python train.py --activation="squared_relu" --balance_loss=0.00319 --norm="rmsnorm" --norm_eps=1e-06 --optimizer="soap_variant" --lr=0.00251 --beta1=0.95 --train_tokens=448700000
Below are experts of layer 3 (counted from 0) of a mixture-of-experts language model. Rows are named router (the router's row for the expert), up (a neuron's input weights, with its number), down (a neuron's output weights, with its number) and show model dimensions 224-335. Each number is 128 + 24 x the weight over its row's rms, rounded and kept within 0 to 255. Numbers have three digits each.
Before each expert's rows: a language model's description of what the expert responds to. This comes from a sample of Wikipedia text that the model never trained on.

# expert 4
What it handles: Name starts and initial periods in cast and credit lists, especially Indian names such as T. S. Muthaiah, plus country names like India, Pakistan.
router:098164144125114160124157182100163104116143092142185100100094141117110100140121061139138116122114158143143118174148133061113163118146103096144126114165097163102148099139096118125128107139124187166092157099138115128122170122177128167093114111123115117140120136140125123140133088086099107153095085090089079146157127135158099120110170113109
up1:132115054143137117121123160133152122170089161131142136097129152136120094146127125141078113139146101143117108127166123106154151160120147139132145175133131127163172139164098159147112119113137123121104155152114117114148142157133118146109065114110131123121139140104126169108126121163098087146144100147152142123154155164126101094082148131148
down1:097146167111114140087152117104141131119137134122140099103120120110123112142126135130148169154123141113148130133107168151082143177110100104104135160139170142122133148124154167166133096131171119092108146139141120106149123137141146145122143151149116151123110150141166105120055126175120159088120104102154115131162188116087096180121123098133
up2:137148105149088144093137116127117120088137151134112116114120156124120140091145140114154119104149134123124083166128139062111113085167138120106126119126098143103134147157148135113141157133133118106128133101137134109104104173113164131128149157113142115148135143147113121137121110117143121144132130133121099147157115092154129142106136122119
down2:158102139139102123146105092125112175091133132119151141105126148117116102104158142113163155092159130163120173142082137157187117097154132098120139169127119130156160135092148106208143111133123100204134120140126167108143148075163134153096133133154126149128143112128142113170107128130112100135105152121169117126143107124090121125122106096132
up3:179107158118151114110122119143139097113125091148145095103145148106129111111144162125122104153148126089146154114162088189110112165148125141142085117068075142132167100173130112116097158144110132136139107120178105121092144140143162144100126104088108136147100154123125127133129144095116124164119129180113100138107159154149076138172160101157
down3:145160140117166158121120129120130113084143110153137105181105072140170120122156156128133109133105151123119169153136175096106105102122152130107169118126142113123121110107151145100094129129121141193130129100151148095138150151139079111145120121160142130153141138134144104126133148124167132102104120101147113124120172143117140142184116127157
up4:154109140163122138130103126115106110126145147120163111120186138126131127122117102157155130117132176130149115154120091131156123159136141089153101109142119183114121104166100117149104114098105120102157158173116118140146125151161114143110123116113117103121166125107122075084163124150125111103118107147133123104146152088141136123106096165153
down4:147098170150107095143137145106138139132123100114135148165135119174143131098204163152132093153117104112146129125144139215177132143127153128080149127113088134126165106140148147131153103097115122141135136073134090115128153111109120144111140139148136113105095136155155147098151168175125152134156136113152133127132134120117071124080135124099
up5:143158127164110097138121099144161119106165139159092152125106162154089162146120113149112105113107142107138087146107105076120136155149122159124097141104117099148139091156141074210157135136131124124158128093122149108103138129135130142137151154105144107126101096084076128091118137150175130119162144191133109108107078112202127107120097169087
down5:120131154198148146122143161152068138148130084131134108135137160132111120116093133160154106142098161121130096146144121102120138098098099138094128116106137094176097127107124111067127147158096105192136116133113102132085103113072155172130145101098149154162140129146149127114106153076115166162119139156158094084144103137137116129126097154123
up6:153133117129111116136085154137090110118192109168129146125106145086150105126154109162147142164151158113124179132120146131110087123106155114151121126087143117160149118128132121099112147142123082118124119109120112155117097102116149196135112112091143130136096138125107123131098143114147105173097161115126115124078134163119150108107110107119
down6:155164137144099136136092111104150122147164122118144149150095135114142111092110124172091104143126132086114166091129107107105156110112195128159067104166122121127109125120133122105124152144090097093100154123126136117124091125110118102100120156116148160103104097125122156159138150120095144118126162125114106171136156130107104146198114136124
up7:110102152187142139117100145084078109117169113100128136147123141169156102119109168101151142137143102105103106108129136134142156140130115148073099167153128084062126082149172101119141137123140111139116121096105108141163120135139151163157175158159149165167146144096125167145139146097097139147117098102137142088109092100112111134145144120091
down7:135120161140167163153175129117129107103098106125137132154121112159150109125123143154142130146116144139164106112125148130141164139104093109098146154154087086115142129099110142124136128142097148160169163181136117127187153123129155099167139133115118126183115119157122140089144110133078135128117119114174162131129126081123107111159100117138

# expert 8
What it handles: Possessive apostrophes before s, opening parentheses and quotes, spaces and leading digits in tables, e.g. earth's, Britain's, (1909.
router:158161153116122154101161135156119121108114127163146123160123131107102089109144105141091143110159143140135133164165161116123140112110091172132142123128097136116146139142105136149124119114153146129138146101087125109121139093173136136153120115145120083126082173162101114113122169071153132126146117096100146135127115146129111125106109100096
up2:131129171111094152133128126126171122126114121132139106134090115056105143129166159158114117129111135123102152089077116094135122121145135132122144140091109144118127151126071161166086142129127145123122128149148097140114164087083121137098095097135156115143159095097112131170127110159077141108137138178178143133137148095116148096137131119096
down2:122126092147092091150117161101122128130074130136132091113121131133148150134140153125164134116150122145124111147135178127112090128108095087132148162135132122146148089124156164151104150122149117121126134136117104143175176113128079097160115068148111102136154148153142170152102135096108119114093146139139100108163113125077126141146158148102
up3:158139126153133106148144154144157165129154150106144127123113106100108109130147150117104141095115118094112116162146078135129166117168123119132107163130152095124101124136131140164108114145157112110138130113172137137149148167157155116130170137141129154152130152135162156132107133146089139083164145139086102094143134149129129152126075105127
down3:143117170133102123080121157090126130149131107127096108125130158111142161133163129086076125156111118148155099116115082114113121139160141116119115134158108180138126162155083106129100138102169156126132091095124154118129140132080111107146138123110132100145073190108116131148141119132117110146148069125115103147133099143132171132089125100116
up4:117166158155155141164103099139137120108116132099107141131099123159091149145141146126133160132164134146118135139100109134143151114120099118152147132103118147098146158140135161151163107088129136121126142148166119135160151136134138077120092137141134132127080129179100110127134169106101172099112137163147123115163167148119128164103098127157
down4:149113125091147112108126110148115156120113123141135123145140176140173139103114125127110125129116109133162141124161142151146121126137095119122151158098161125127101129137097110103140136113121154076135091141140129151127116165102108114095178147141095125111123113164160140138098117121132103150125153090102088161085097154128133150123150094186
up5:164199108136078132132127110172127112107153118132128150167121134118132165087136135149135110129114142147167137133134163131114147126130098134097137122122148118107094146167147150129135113123129115146170135111096121156142128127153161137126137104123099103141130149115158132152117128163123149133091146148128122134115144117146122091094137184178
down5:131126084126167117112103138102102185161112101104104113093133093139123136155151135127100108150159100131105122070146075132126134109110124151114117098121101104124117134155130165104160129115116149077145124152070104117104097141143121131163130168118137189137152127171093122077132135076166136142146092143102127127161095139119089109126129124151
up6:138094090110133126088107130131125101131144187110113136115169079126146116130161147133142105112148133127141104113088110133153120112179165129144173145126159098099123125139122124139121152115160130132123125143149117147112100105147164158143108152119160122098100151132109115145114086123108150130123155138156129152119137120130165126171134138133
down6:114134109139091154135133145185159135090134126113168130075137098095093154138148140129103142116156166070095118141138139118119147120180113120135164162143118157095111166164096139116123113123105157107159115115140170106127073143100140134102137111139160141141096145137153130136128100124118172138165124169129113118096167075142173061102103164110
up7:202158115118115152103124143165122121104106123139075151136143110127144122179100121156133141116162103091080096106125130146123150139106126174125160143139157108119128120127139141147103113102155115126161105108087095091116164134165122123128127136123117100118087109098113120114167138124104143111128121076141107141138128148137081138109117107108
down7:117132153147123151151144159101161168152125120151153142117148172152143164134122104130125116089148138140106115131127137117119120127124123076181161131130164090134129110133108106139077160117128176163130136103151136145131130115118110140104111122141168145142139147152141110138104163144119133152156129078154114092133088093142106141133139124149
up8:107137114126111139117151137129119144100101117142140104128141099153159112115118100092115130132143138134114154149166048164133130125177139128125092094127111156165101171108140147118122116075108155117142124146147143129141081166081147124140109119132155101105136145144119121131152129149165133128169179150167109115148102145109143122113153131118
down8:161097108147088139082095146116122126139137073114153121143122089125134139145152117117153133175155137131157124131122127109092095136131139171132079130172153092098163106113163120111090111126144165148084115118065109156111117098125084126149106140107135138149127163132144169091147143169106129194172146101116123117143131105113142150150114178105

# expert 2
What it handles: Word-final consonant pieces like s, d, ed, der, men inside names and common words, e.g. hazar-d-s, strad-d-led, la-d-der.
router:123112126166148133092160127155114156130086108140132128151149111148129123183091150132119135086123179122164161094134085138120100126121116182122132121161101149110129151114158110161124113101167117141108138168101103111131112134088131133072114145135136159151085151132124191157138099083124092147106129124132153136088158136117120080115155135135
up0:108120115158138158116144113155129141144136101142133147167137106177172126148108097151119120129137085110094156132166091123110156123129109113124134118187121132120071120134144155159145135092096175126150101105074156135099141140120186163137157154156139154116134107160119129099144086110163076106144132124111142161146127104127130122116116146126
down0:092140128100099103111191140174132156090121120151127167112137157145105126134184129127125119125154128130122119149128143134099174133132146131105109153124113134129180166085114125182149149155163134106129145139110155157094133134118119125114103095143099131120120140131124101130139151120174169120120098177133119092088158137121116125111128114142
up1:119102117117101148120146136138154124146130115121113156120175102110167127123124128131113154136147112120163151142106144158103148134159130135129097135115121111105168120120166168150153139114153134135126136072126090123109134154109144115073129106122126127112122107173188149133120148117140134156127112136116114145093115134131124179114136131134
down1:098114147117148132148139161138123132133118153117154128144112152144147124136166160103160171128135139115105128117145117109089110135134085125161132143122127103123132124150131113134058129145145199143114149117168156160144161091092109110138110095153119145150158115110115135130146131094152115116199155099141098109124104125107146109101134116134
up2:077137086097131163139140126108134093138089091171121115105123150141098109143140147120126156120122150148117101153128158123136132115136118165123150141104111160119101096106094147109097122122156170136090143134119103125117122124102165155105149106103111095167086138119146098167150083132072161139106138151137090175131128130094120130134132116114
down2:156137099145124132140103155121124127104136108068155114127136110109128171099129130139095130129108158074140135163124182091117105141125118117140086095101114159127157110102101175137129091128133127189098138110124116122064136097136120167173131120106156150134092130163130131082127102111077162136159132127167120087157121137092128134132154119134
up3:142134095124135125130130122170148093156103153133146135178106151148118124134119152135140114121167175138087129138112124116160103154133146141130137114117097071111101126130160123126137127130169091129141135091117172132143137072078138127084141130135083132123124182087108145127110102164122109110163081120086134115135150139186093069151167103129
down3:144142131094139122165138146143110130146169147127130100089084089129174147157126135093108114140108090108107094101124116125127093167160101123135150099105135144128158142155134078082140124099123092139122094140143122117125135148167154104129164137152139176166123110151141115133136109152088109123117157128095165147121115117149183132129125138092
up4:113127091114144112125172115096117160128134142106113145097139135096094125133143136117104131140087160094136130079114139183140143150156130128101117162119122139101130157123150078121102156134137143096109118136125194124119102098159133110100164121095137103144145125138156150114124132167134097122164146136128173092086120111140111082139107092102
down4:132125156127113099146153113164151113120118141139110124119105116123183159115117083165111130132123153123104129120127135144114128115120077128124121130120147154149122135089147175135159076142138150138186122114075128117094134148102107124127127122124111132152119139159157139115133095150104119144095122093090120127076125159134123149130159113077
up5:128100165148119145130118149160118103159121142125135093081151111126158116129069081112099124131133125082103108131114142159136110117121079142089148087171104146133122151135136148108134143122109140122125121126124132101102141111095105150168153142115132158083065119096160137142155153147110145126156078138124138157130111137176167144137111151146
down5:103130146120132135095106125122146137084148117130121133166153146100131146152129124094134136148126135132071096091165137112141096109141143147142110097110176136089061136144150127131123124162146114088146133106163127163159130135112179135138144122126149140104136133108134167146122145128135112125130098112124116160094124146112125129099090105151
up6:171121169140125150153093125097114168152117173121119138083113123138118133137172132147106124103119153165141121161110141154125179120167106163143101156118130091137130140100154124094129114140128146148110133091112162084088137090110128124133099098154138142122175126118076143161168181117134127111140171130154113100127114168118131135144139142115
down6:085146140136096140098121149127129125155119121106138095104140120147157154099120148128105109135143128095107132154135132129099131105106140159167116149121144103126129147095118097134116159106148119117112125146108130139096129145137089142123170149148161113165139114099145109092135149144146156182159161138116122123130112129156132146149139095111

# expert 29
What it handles: Function words the, by, to, of, for and possessive determiners his, its, their, mostly after a preposition, e.g. course of the conflict.
router:122121118138107086149088112107132105153164149140099159117115124122119122158128131137133107141147141132164130122149127113113160113163118171126082109134161137108120120099104149128127099111113141127102136132110114108129120131141113112126152110157135130127128110120156173162128172137174162132160123124136123128133165123144076118108126149115
up0:128144191119162147120117167125128161131112163131083130153121170134118109115119157184112088148147083105084141130102079128082120126156145146111123135139084162125128127124172158091109148143130144115101109109125119135133091119122115140117166107138087195133102113147111129162127193146100118111145113106137102133145127110139069127146125108134
down0:115109144141118128141150116150136102084110109108113126121117120118127123164169124095090127148139121082115163161156174097098155149127099148141094157100158148159127131105101101106133122124115144104112130198116139094127132152158116094127153119129144152160158117092125146049097100082152103073094164157116160161151198095111127121102108166126
up1:117152133072141079101128164143133112148130155146106115115153138139186131147129120103126136144142145139131134132125135097149110105151131125120122144093130176137141113158123152126166135143153145144115106127116099179133108141136117115179115093187159136145127136082148107138121108125111140089111105068119145146156135170129132139131105180100
down1:140167114123107095142130141114085099112124129127116138158144120149136130122111136148098127098110091125146146119113098130136131095108085109133126119122066127107154115112152149138108115086130105114141174148145158171106179138083160110112105161110084111118126111158162132135132117118089120120154169115116128144117123151142159167168159166151
up2:176098136132133084090148115096129117178107153170115164131173090124126137162109115140091097114122131163154115150138159151115090115102128092146134151122132120144102160093106113102110152098111104106132144127131110135130110114115103158102155095122098131147112134094123172128126146108087150136152129101145109170073148142173087139092125118122
down2:144160099148153126106172139123143146110136139110090156159132131096135131080181136140150130138122128121128147085157134114129114110154129136131092168068099123115194144114173132122131126124106133148112110147165145181152128119105111106135129127116124125120138129109155067120161146115105206110141126086122147069142108070125100131160146118120
up3:130139151097131089142155114136080149099112145155107108148100180123122109124152160082132146139124181120127117141118158168105158116141119136122139077114136119165170154115132092161100161107160099149100140113130106103166115130132163112117136181090072145140151129108102150098116118143163154084086130150132102143144170129121160118144114119100
down3:135158152099088131111069141121136113175129109147115112102107114138115088086158136117079134145095132163117136091171120118146161160128162093110132126107144114147107123134126125088083178109106155107138118108118115122142101094128149112086144115140146102187127108173122164080098142082136165104129094089170166112139145139135076099152150109110
up4:114161174114119157162122136167164148149139080135181150149142178123132130141150142122143142193110153134135118156150120094097174177123094146099148147155171135080116125096145089133195119128160076128105151131115132130144141135140134140159148101110087166155159112122133123091119152138118129109076093155113101118136157140122137113084115089095
down4:122188149144104147096125116122159148127130138112146135101114147142141154119150141158118128116137130101150190157124152131109143163163189110145095147096118138109141137121109111117133157103150162134131103148106119158096096119098134152105121087114137143162117135137170143162109131124131089135149105116163158106084123117133098148102150166077
up5:127160165111109114119092110125123154076132104130148164113103162139096132158136123161111120163083112143128159106121138158165141133134184135181142142114176086107095102129172142123153157161107153116118141115143154108122100108076121121142113182135178121069158088102139095120095128152126105078110106168139093103115148172109112106136122090125
down5:129156150151103132139132178126132130147153137119130148113113127091145117109168117139150107151133133127115134121108139103126162100148112095125124129144149183079105149142129109115129113099123138159153090086124109172133148098118155160124115098138126127134093097133109104138131085138098116115123143092157213148134162112106154145158169142157
up6:138115121139110152103128095138100143119124154133169119091170097119080111152144164143120087129101169113124092151093104139164162109158093152140143139141093150157119141125123130141149108095131119128118109145106167125119121143098160145147166110159120091127166111108135048151123124112124144159147119095140154142145156119101120104142180097136
down6:122155098142144106159097140118161108094134141082132115128147119106127161139112123111108142157120138143144125123096117139162175101092109118150113126110140124124132144134138120152117126113160110123085148110138156155154099139142111131128146129124150182162156129127163133129122091175119162146159115101095119155113098103117128144130130153123

# expert 5
What it handles: Second syllables right after capitalized openings like Car, Me, P, Pa, Po, mostly in names and Latinate words, e.g. Car-pi, Le-pi-doptera, me-lo-dramatic.
router:100137164114154158090066110113127116135108160143134097110136103085125144137128147101131113165120093143115127106170072138115161175134115065159140124091145122142084145153155118162136151143148113131151167115125139135160105133150126135137133082129128132117154101122133083142139137112134080126141177124130133110157102072118125179116127194136
up3:133175179149124116155123113147103137149120107129120132126108174140108129121101139139164114128129165133139124158160112157155129098147155096134114127105099160116155142113115113132158113129131092133143143066174160130110070161139149117112146113165093150140171166160130127096119157132136142098151119136142181117154090100126120129092134157157
down3:102151162156160133114109155126100155114135126102133143090144139124122088123137155128126114091105149112105099135096101102156135100132126119132162122188096123082142153118130108158164119121140122126137067149104102118127115101128136152127116129182143093107145146084144128086129135121098116116148107118161127125110106101130152116109135126133
up4:171109126148090082127109138089115140148133113146118118117131139131131093123117156130115134166113133141176121116120135113140108131132166138134149140106154152148159153133153078105150117143133169148132136127132089135156092127168109094146121158102141129171166118159093124163132123161119104174116164124174110145073171150124119171127156083119
down4:162090159118112124130143114142151124119135111145119113150129110090129150144124104094142115123101139106126118084119123122139137119102153134109161083140125172137142143143129088148105083128150124144138134146081143145129139089120114115125105146119108088104165142127089152101157087104137111150162138120148084143119141110130145141146142140113
up5:096100162163133135138128149120127124112122131116128126125136092163166132056160094121066099093140086088145120151087124139124158151112145144123116161095126139136126107109104153152132102138085146100092110128133122165117141162115133147106109139147139138121095093122158123070073109069102137121127116139111131118119132084137116093074167156124
down5:070135138133144133119159109096107134139121090154102158096133121134121148091082109135142107136127159107131171112125141111138136101082136064081125136137171088147150095122139127153121149151091106094114099117117166150165139123150181096179140134103062138164114167114120097168159086102153136136111108142117162129093127129124157144147089112097
up6:129098106171151164148120119129125104136089129143099119109126125135106151134127128159129087111135131131120121162136125139129143167152159101142150142115160146105074139160099112093137102185159148090113089175073125126132104124137123123108121078112103108144146131129128103131126151110159158099127139114143116147144116096095083153132097145096
down6:139137139105093107098121126093110134132123151126130194151115127153152098158107121132159134125137129142107081148114153098093138109159144163114154153108113130085090126124148096141128125142129113117134070115132123152102118148171123115090134101118062175124151107134137163152136122153101103119124134130120110136110112059153115074117122155104
up7:094152086164153111098123145147096124108104094135127128108154100133135145117153106160160121085123133152122142104115108174149131098103182124138103115161133113144157142102128144157140153095140156115151117152150136102096074155105132095121158122089145163112121121114166109120182135138104103160192136164106100090090120102157145131088105131146
down7:117159120156131115111170170177137152136085108132082131105096110151113134152126132101140126134153118127123114112043133116095146117141120125136167128154095135145148074119142144131099147135151146102128093123128129149162115147133109136149113154140139093119117125110104106121112153096171105094167138122141121123122134115155146132113141158057
up8:097143177158095144145136119097119171103114126107149099144143112175189139169175128103115145152113122093167110206120148127153095119187163131147109159150164137119118166165127130146102101100097181161126176140132147153071119139124139150110131111116104124149096134102116123147091156090108134119107135138139123120157141115125120111079124125099
down8:107148150111138137120151137105109109121110100159150139151091088118117130133115159101112144156146136113097132125146138132159126157147106097150120138102128115123096174147074140147135190142133148167127135137147141151130083141131119145116147082153154099087141104121056151105153084125132126114124126140168131111101142123106128136141157076169
up9:135113163133105167135183126119083101118138096095094147120105118120111104118154143100164161159139122100120175160120133158117086107152122114102109153117128117120147148142138075092167075092140149089114125108110109116091151108151167142064141142124157116119140127152111110176070135105105079177149141160115154109165133158134126126123134122129
down9:097160118107108146087128117130103108132150120118127123109132129135135136147128110139120090126165116127091147115124117128123125090099155162102157068154144111081115122155111106128136078116088073110171119124183119162147180149157119173134129132134152166128135122111151138116124130159094128117158102172109088128120104171124117152159091107147

# expert 3
What it handles: Word pieces inside names and rare words, especially the -y ending, plus such, well, like, e.g. Gy-ps-y, remote-ly.
router:114136128133159159122114131151065116115133157078138146109113173127141127146128142107117113115115150106135132107120105181137100114094137113167130149079053089110118084160154136118121100135097136111159181101182118112152132128132124079127138116134140121138103145125127117105116148146111152102109098109181137149102114159138139130123103156099
up2:092120137138131132132139129156112132112119145172157161099152140128150169100136131185135159105080108105117136160134123118135123181129121115162127125094111132121116155160131103121164146156142127111160143118100123132126115138137110112167116132137152110118099153137135186126125144129214119157141140108110137124103100092109172125138137099116
down2:182173148104113122126114153082123164112090089114127093124115146139091158141142145146094139134088137116149117180116120091140134140100189123122106084083104107172109125100128099144122125138133146161140109161140118164090128111152147090120138164102093104149112132128174116117085074138146172139095124129150133080091143122123124127163112104140
up3:138090162162138121161146138161124132134132122130164117132133149105133157118126100118122113123097116133142145086113125116098136143139093089084095125130107126120163105143108164152147130117182144105125153131098067143120128129147104129108130177154078123095160117149074128108139139130130076081089158132145155105158126123133081112117149127136
down3:144117105163162138103143126124156133177133159096097122154133101115153084140141098105144126118149112124094119144099104138102157103110143119104119122139109118122132125133130134098117154132125121093118150140105172129135123136118133140139135097169154112122083113132114198103138122140160133128119076172103139130093129128078125056151133125154
up4:138152140144118132138110107107168095144095141127137101161119153110129093094117135109097146167177137103151116082133149135117144109146125151102121153097110135120152087128098145177122120097122157095087153107159089114169104169122142113149118108145187119131127183109128120115109171157125150133137151125163141113136150105096134095114117162130
down4:119101121177132118161157112163115109096134087130136107155176133135123128136107154112134104117101152104118176107130098115156133141114122146160125149122153176104133163124138052134140121134145147109175124091108124172128162127102139145126126107166119103139112094128090141120138162110098109145138168101166152109159135151133124090158129091137
up5:169063169133104094133165081118131119161095113102151159155160128139156117137141115102083094117170115093158144126101125111096102182176126122140168119115081165140094124116139136121153120121134137128125119092111149144144121131099102135142119139122108133136096067119175123082121106100110135102123108109149128077128184119102127137131134095130
down5:117144149128120133103136159108105113110164128140117144172076161175144123144174140109150119153089126108120138172172132138128159113118074124159099147140095137096140114108100109140133131143160125145129120110096118115148141150121097098133109158121143142126115137075125135153167140121124136137144159131133133137126105170107145150146152131136
up6:157109121118122128127101098135134115164128126087148150109124136128128088164118120084102140142152091161138134119094119108086150145123129159144169136112129165154157102148103153103145128133109121155188132142157108094092130092178147128159171140119114167142101121121114146149090115126118137155096113141142106112133151116128106107121143114148
down6:141127104154086126117114148135125147145105123121106099096114120132128178126139162147126125117103145129147120140116109136162146144097096069115109132146134127124114189131111102133084115130148099145162104136098112150127172128139106145166139115131146130106124156121101198146090115146108153118117132087102154128082099129094128091129109123073
up7:120131118093102150145155122130134147097107098118173121153130129136103144117153140141078110098119137164114129123150096088096148122147090118141162129117124085085141141147136186122122146113131139072146164124142149092136090127126096110107120134107097137149122123163128077145150156192152148122144131139096102115140114100123153148104117193092
down7:122137125086140120103117087099109133094122134138119147152074162138127113145124148104115133120120122137128137130172091183147157102154149150155136137138144141145120129109145094130105153136126152138147098123107145118172107148133122139115119131146153153097106147117156155123108115105107139184128106166124085175137183067145128123120128136105
up8:121125120106142155161130148149103160164104165085102119130105113115100120144100141128109129095129117116083102120146108144086125159112120134133085157119113150086149110126128146128129114140132150110105116080112098115120173100123118151134138123109099124177121119130149122156161121077114111119156165164180138129121168126112126145139144140117
down8:145146169152196172177131107109112140121142113125125146129111116140137130110161139129158117126152107149086105129143140140127151095145165144123138145092138154131154150128156147130090137118154108112145134103152126151154137070084106134173114140168096083107157131131106123082137162133094173143152151167116119102129125113140123121137144126136

# expert 24
What it handles: Word-final s endings of plurals and names, and -is pieces as in cirrhosis, missile, Dodgers, hectares.
router:113108098138138140108102135089126120099100092104113133136127162103156169112108133122078122067137125149088137131159121118090144123174102103105166141139139129128118124135116126086141107150104133162141177073151071092121114148109143140159127148130150161087103133102142094126204140102141112133163089116165124095180151135090133130156157084138
up2:098164065135145123120120115127138097167095134093063147137141113131125136110146136131116147094106146152144141132170113138106120149084155164141133125129136150183098095152162104117158137113109119122121152118150112133087141117100099108165143131132102090100125133119088123097161152103164102082162148139116123143136118094123148130136169090147
down2:101129159135103150111087111147090125127110132113159089142155105136106104132086100145155084164167140133134164087124123111149107153111162094129112119149170134121112133153134170140113128155143173125108121109152095071152183053109121149152093109124113179105130159173104114149093119131117119097134145127141113130120149128147097113180145135148
up3:158144133104167129118119149105082123146125114111118135113117169121098121091151138097097136149148122132176116096127152081115188102088128049132151122106086100106133144132203106123123118106119112133110142100140124106093152158121175138194139148095129139154127128119123140126178105101070129117115182103143150132103147127083123127093147124149
down3:129115089138107120148108103115126096118127127154179073114116127104103099159072125147141156101128149143090194149127130153149089170115134211119163097153090163132113117159135140102158110137130120163145128154126158128108143135132153109120151163109179144122101157080113128165124165143137117164173140100097111172138124105112175102157145163124
up4:126158150119117118107145126101126079108138155111148128141109130123141136172112132086123172156138123142153103139162151118131122109144160115091113127147172114144094131133148128123167124131195130174163091139153086139159165137139143138165143145087148198095101135151112151106102142141139105142109117102150133092108123140186125114144138139129
down4:142123105125089119123128161159140109145181151119125102083116107121171126162111127131167177131132111163169121165115126095147173141112134129173099182120105153154135119093146143122156086080150132129078125127124097152151095142112142113146165155117120118112117146131128096122117155135142154156116096112182131100145082126112152175124138126131
up5:167138114124113149162084116124107112102120109178119138115133141110128095122116174167144145124175105131126099157131109150140121152125079117150113137134106117143094159139116115161123139138132119079097101117159149115096121133130139135130155177129130125165129164151109087139132173106121118120138124149160136102148122151142075119083132088097
down5:114118127118166154122139133156128152134154126152136114112128186151156139134101169142169139103090124117105114137132068063128084122132108146131126142123134095123103101132159117146134104136169143159130138101115120188112157153134115112115128113114133162138115170092183141111165169116094133144123140094110114091140088118104131177132130177113
up6:086104120148093103114105166179149100106143131122145152092138135137124098141122091152144118095140142129137171136176112126156119110121135140113148137161107155140088133137142120159158147147131121137154124133155125071155135136156115108165129144152121165151158166106151138142118100148103129121123122104058105130131099108152099148135178104113
down6:136135114115110144115134104101086150094144093085109121113119119142124117102138083115102156158131140091180131115122112118184094153140135129109108148117114090114127126106139152188142121136122082120078163129094107101124132136106124093119111155100142093137157146102115122183117175097150146084121114127073125154120077144128170106167135112129
up7:116137126143089157127116098171133139142114125101153083117107135153119109156169129140149158139128116157102138122188134104106094121120139134119124124125125128077168144163109139113134112116143129104063136121118127069144132166126156130132124148155122148104145109099128134125089124149102124095103143111158103141148160082126102122123115134094
down7:145123164136132113106153120151155090129142093163115137189076047079124156144162119136126087127109165172052064123133150132121173107119119167153125167166125131168153111126107101105143161156136125192141139136139102109150105125145124161107129142139094149147170125108147135159136129143147126180172123145147138127106133132136141119122119104139
up8:134117167090132102130156126137087072122134125141156153150150159110082129115109151174117121090162128141098131171106129124118166113127126127140110176127145093079130155191147156144128161132173110160129114144150170104120154124137125155136150079130106159164109151134136114163184111125126098110099113155125139112130120092108131098097160117124
down8:136166112111182163142176104133116137108085160134138133131099149094084157148165139090145164122072146123110162170110127128144125099128108138197101118177084121107136109122118124090156164121105110103140188138122094171168107157119156137111099133109144042123099138102166077124137158097156096119129135069161103149127132167130113094125059120145

# expert 28
What it handles: Middle pieces of Latinate words after prefixes re, con, com, inter: pref-ect-ures, com-pt-roller, Inter-reg-num, Com-par-ative.
router:100112147136138116163122145129151113159093126078118151131156109167107105150120134115148171143141129135126127100127159153150115118140152096124113121081125114141131146100140113115117144167095118122089126160151134108118154139117153154170153121080151164106154155150116123118112141135103099104125166149161140167172155135095150152115117111112
up3:117133090115133124127134152138138158170116109154085141124122127159087081096180136108178111112081064125133094138119151170127151160170150132135127145115135146118090105131110111119132162101176142147135094116159139109129141107161170143144109110135153164137117127097103132130129148128135140192102142125142126132118096103132175105079121081139
down3:071110097117110125100159146135150096131111084103105154135100172141163153140126119137186113140131121166145140126127158138156121134123138101142124194108128138125097185169140105155117099159151132143101109107106114133129107110116089142144134139115154097149175136156156179110100131124140128138143150103132100151092154130110158143133125153129
up4:107136117139137160123159144148168113103145145070131129109144117134089143069117091120115094087109163117152163135131086118144072209114112124114082131124141160155090101131171163166150146159125113163110128171161127143119118100146112123125149173149114126116121133140149134152089135158142069123156125155147140139112115120136145117147097149095
down4:152094140118124091101142158142115133131124101132152104134146158114115116108142155070083127109110190129091109115153173128147075140111115126132140151124118145151128123110110168131150134119144152149157107160129118096136099122109167120117110174114114113103130115078153142136131094100119146127105149183130146135131158141093128114108118138103
up5:133146145076124151181118108137101109157120170175125118127135141149084151157145130107132128163122175103163145120172124174135140156137133156098127109115138123099134171176102118115157126088139111137117137119156156185155149154140131149126111126138105140102117100096112109108109105114147149128187137156158106098133120126158089091139169118092
down5:156143119143157122165166142118126109154131171120122170125117136155101103117148113124145110106144172105113128067138156146126149123131160147108136096132148091093145157117168121131171135146135135080063112107166135079157117123097104148120143112119124092125114147105153094114140102112143171146184131128098139142099130151127094135121128147121
up6:123133127111110104173184110072147157169101140111149178148125140106146152109128145137098118148123128131151128134165188101122133153113171123110106118130150097093113118153131142097113158104107093148100114121139141151088108108122046130176108122128136129152130138098139139101129096101145137141095140126183109115112137155100093127109130081144
down6:125127120140131093146124110087138087156110093149137152167152117128157108142108135132143120111141117153122132134162112123097115145110141154150140134122139139142142133112109100114106146117095161180094196117125089128142141130134124080154120116122095113154178149118054109178100120132115131114109160134090113141110122137173137131137122070144
up7:147123087122120142129120110139137122116148130101103092129142080110114148121144159118130134141153138110123122126147122124119120110156101174104158118135142103121154118138174109105089087147124124127155153151154135109135116145142161128141120141099134122129192073107123107135153179123138097112119154111110106133172091094093154128122152131147
down7:140113126094125118166130122109108082112140089176111122128112147085157154099151086183105147126126125119170088142166113137150150126089123154191127099141145144120100147138147118126093126090098089146087163177105135123120141151070131103170091107146083133147127095141170149152105120118089172084118125143160120156160122140114104158093146140112
up8:124092161164144136133166133095106116109161111134101148091150188124142162087131127135119145141124138121131153125134153106093151147147150119109105136123120132151102117112156104180176144100098120165118118121152122152168097135117094122152124129130121124128157119140154116136105143103127156103106086138103125128102139162074137134128117119145
down8:099129125185159140128140100120176094133148152125142130131122169114129079108181128167113163157162098096083149161095094126142092108104131129113149147108142138160137128116117104111162146136121166155118133131108189139129108156126154122160119110153098117144119157120106123098125161135126161118130117110125135099120099130155088109146144112106
up9:132118135153151129118142134176166146174139129164086140144120158116144163129132165123146130152160142094127106129126150106125139107115120132147130156160122095077133144125135135077121156103123117049114082149153114156106139129164112126145140130074106128178143119175133126156150142147119086156125135143140145106129118062131121139103118121146
down9:123144123149104100149121141127103129129148118172117132108138096185146107145080124124142095104142110151151150124121132138100079113085094129114107087156113109103098121148074167158132108093149155150131135133121106131130159093099100097106126139131123163114145135146155121156148115129144117113148122161177144131145113100160126108159137134106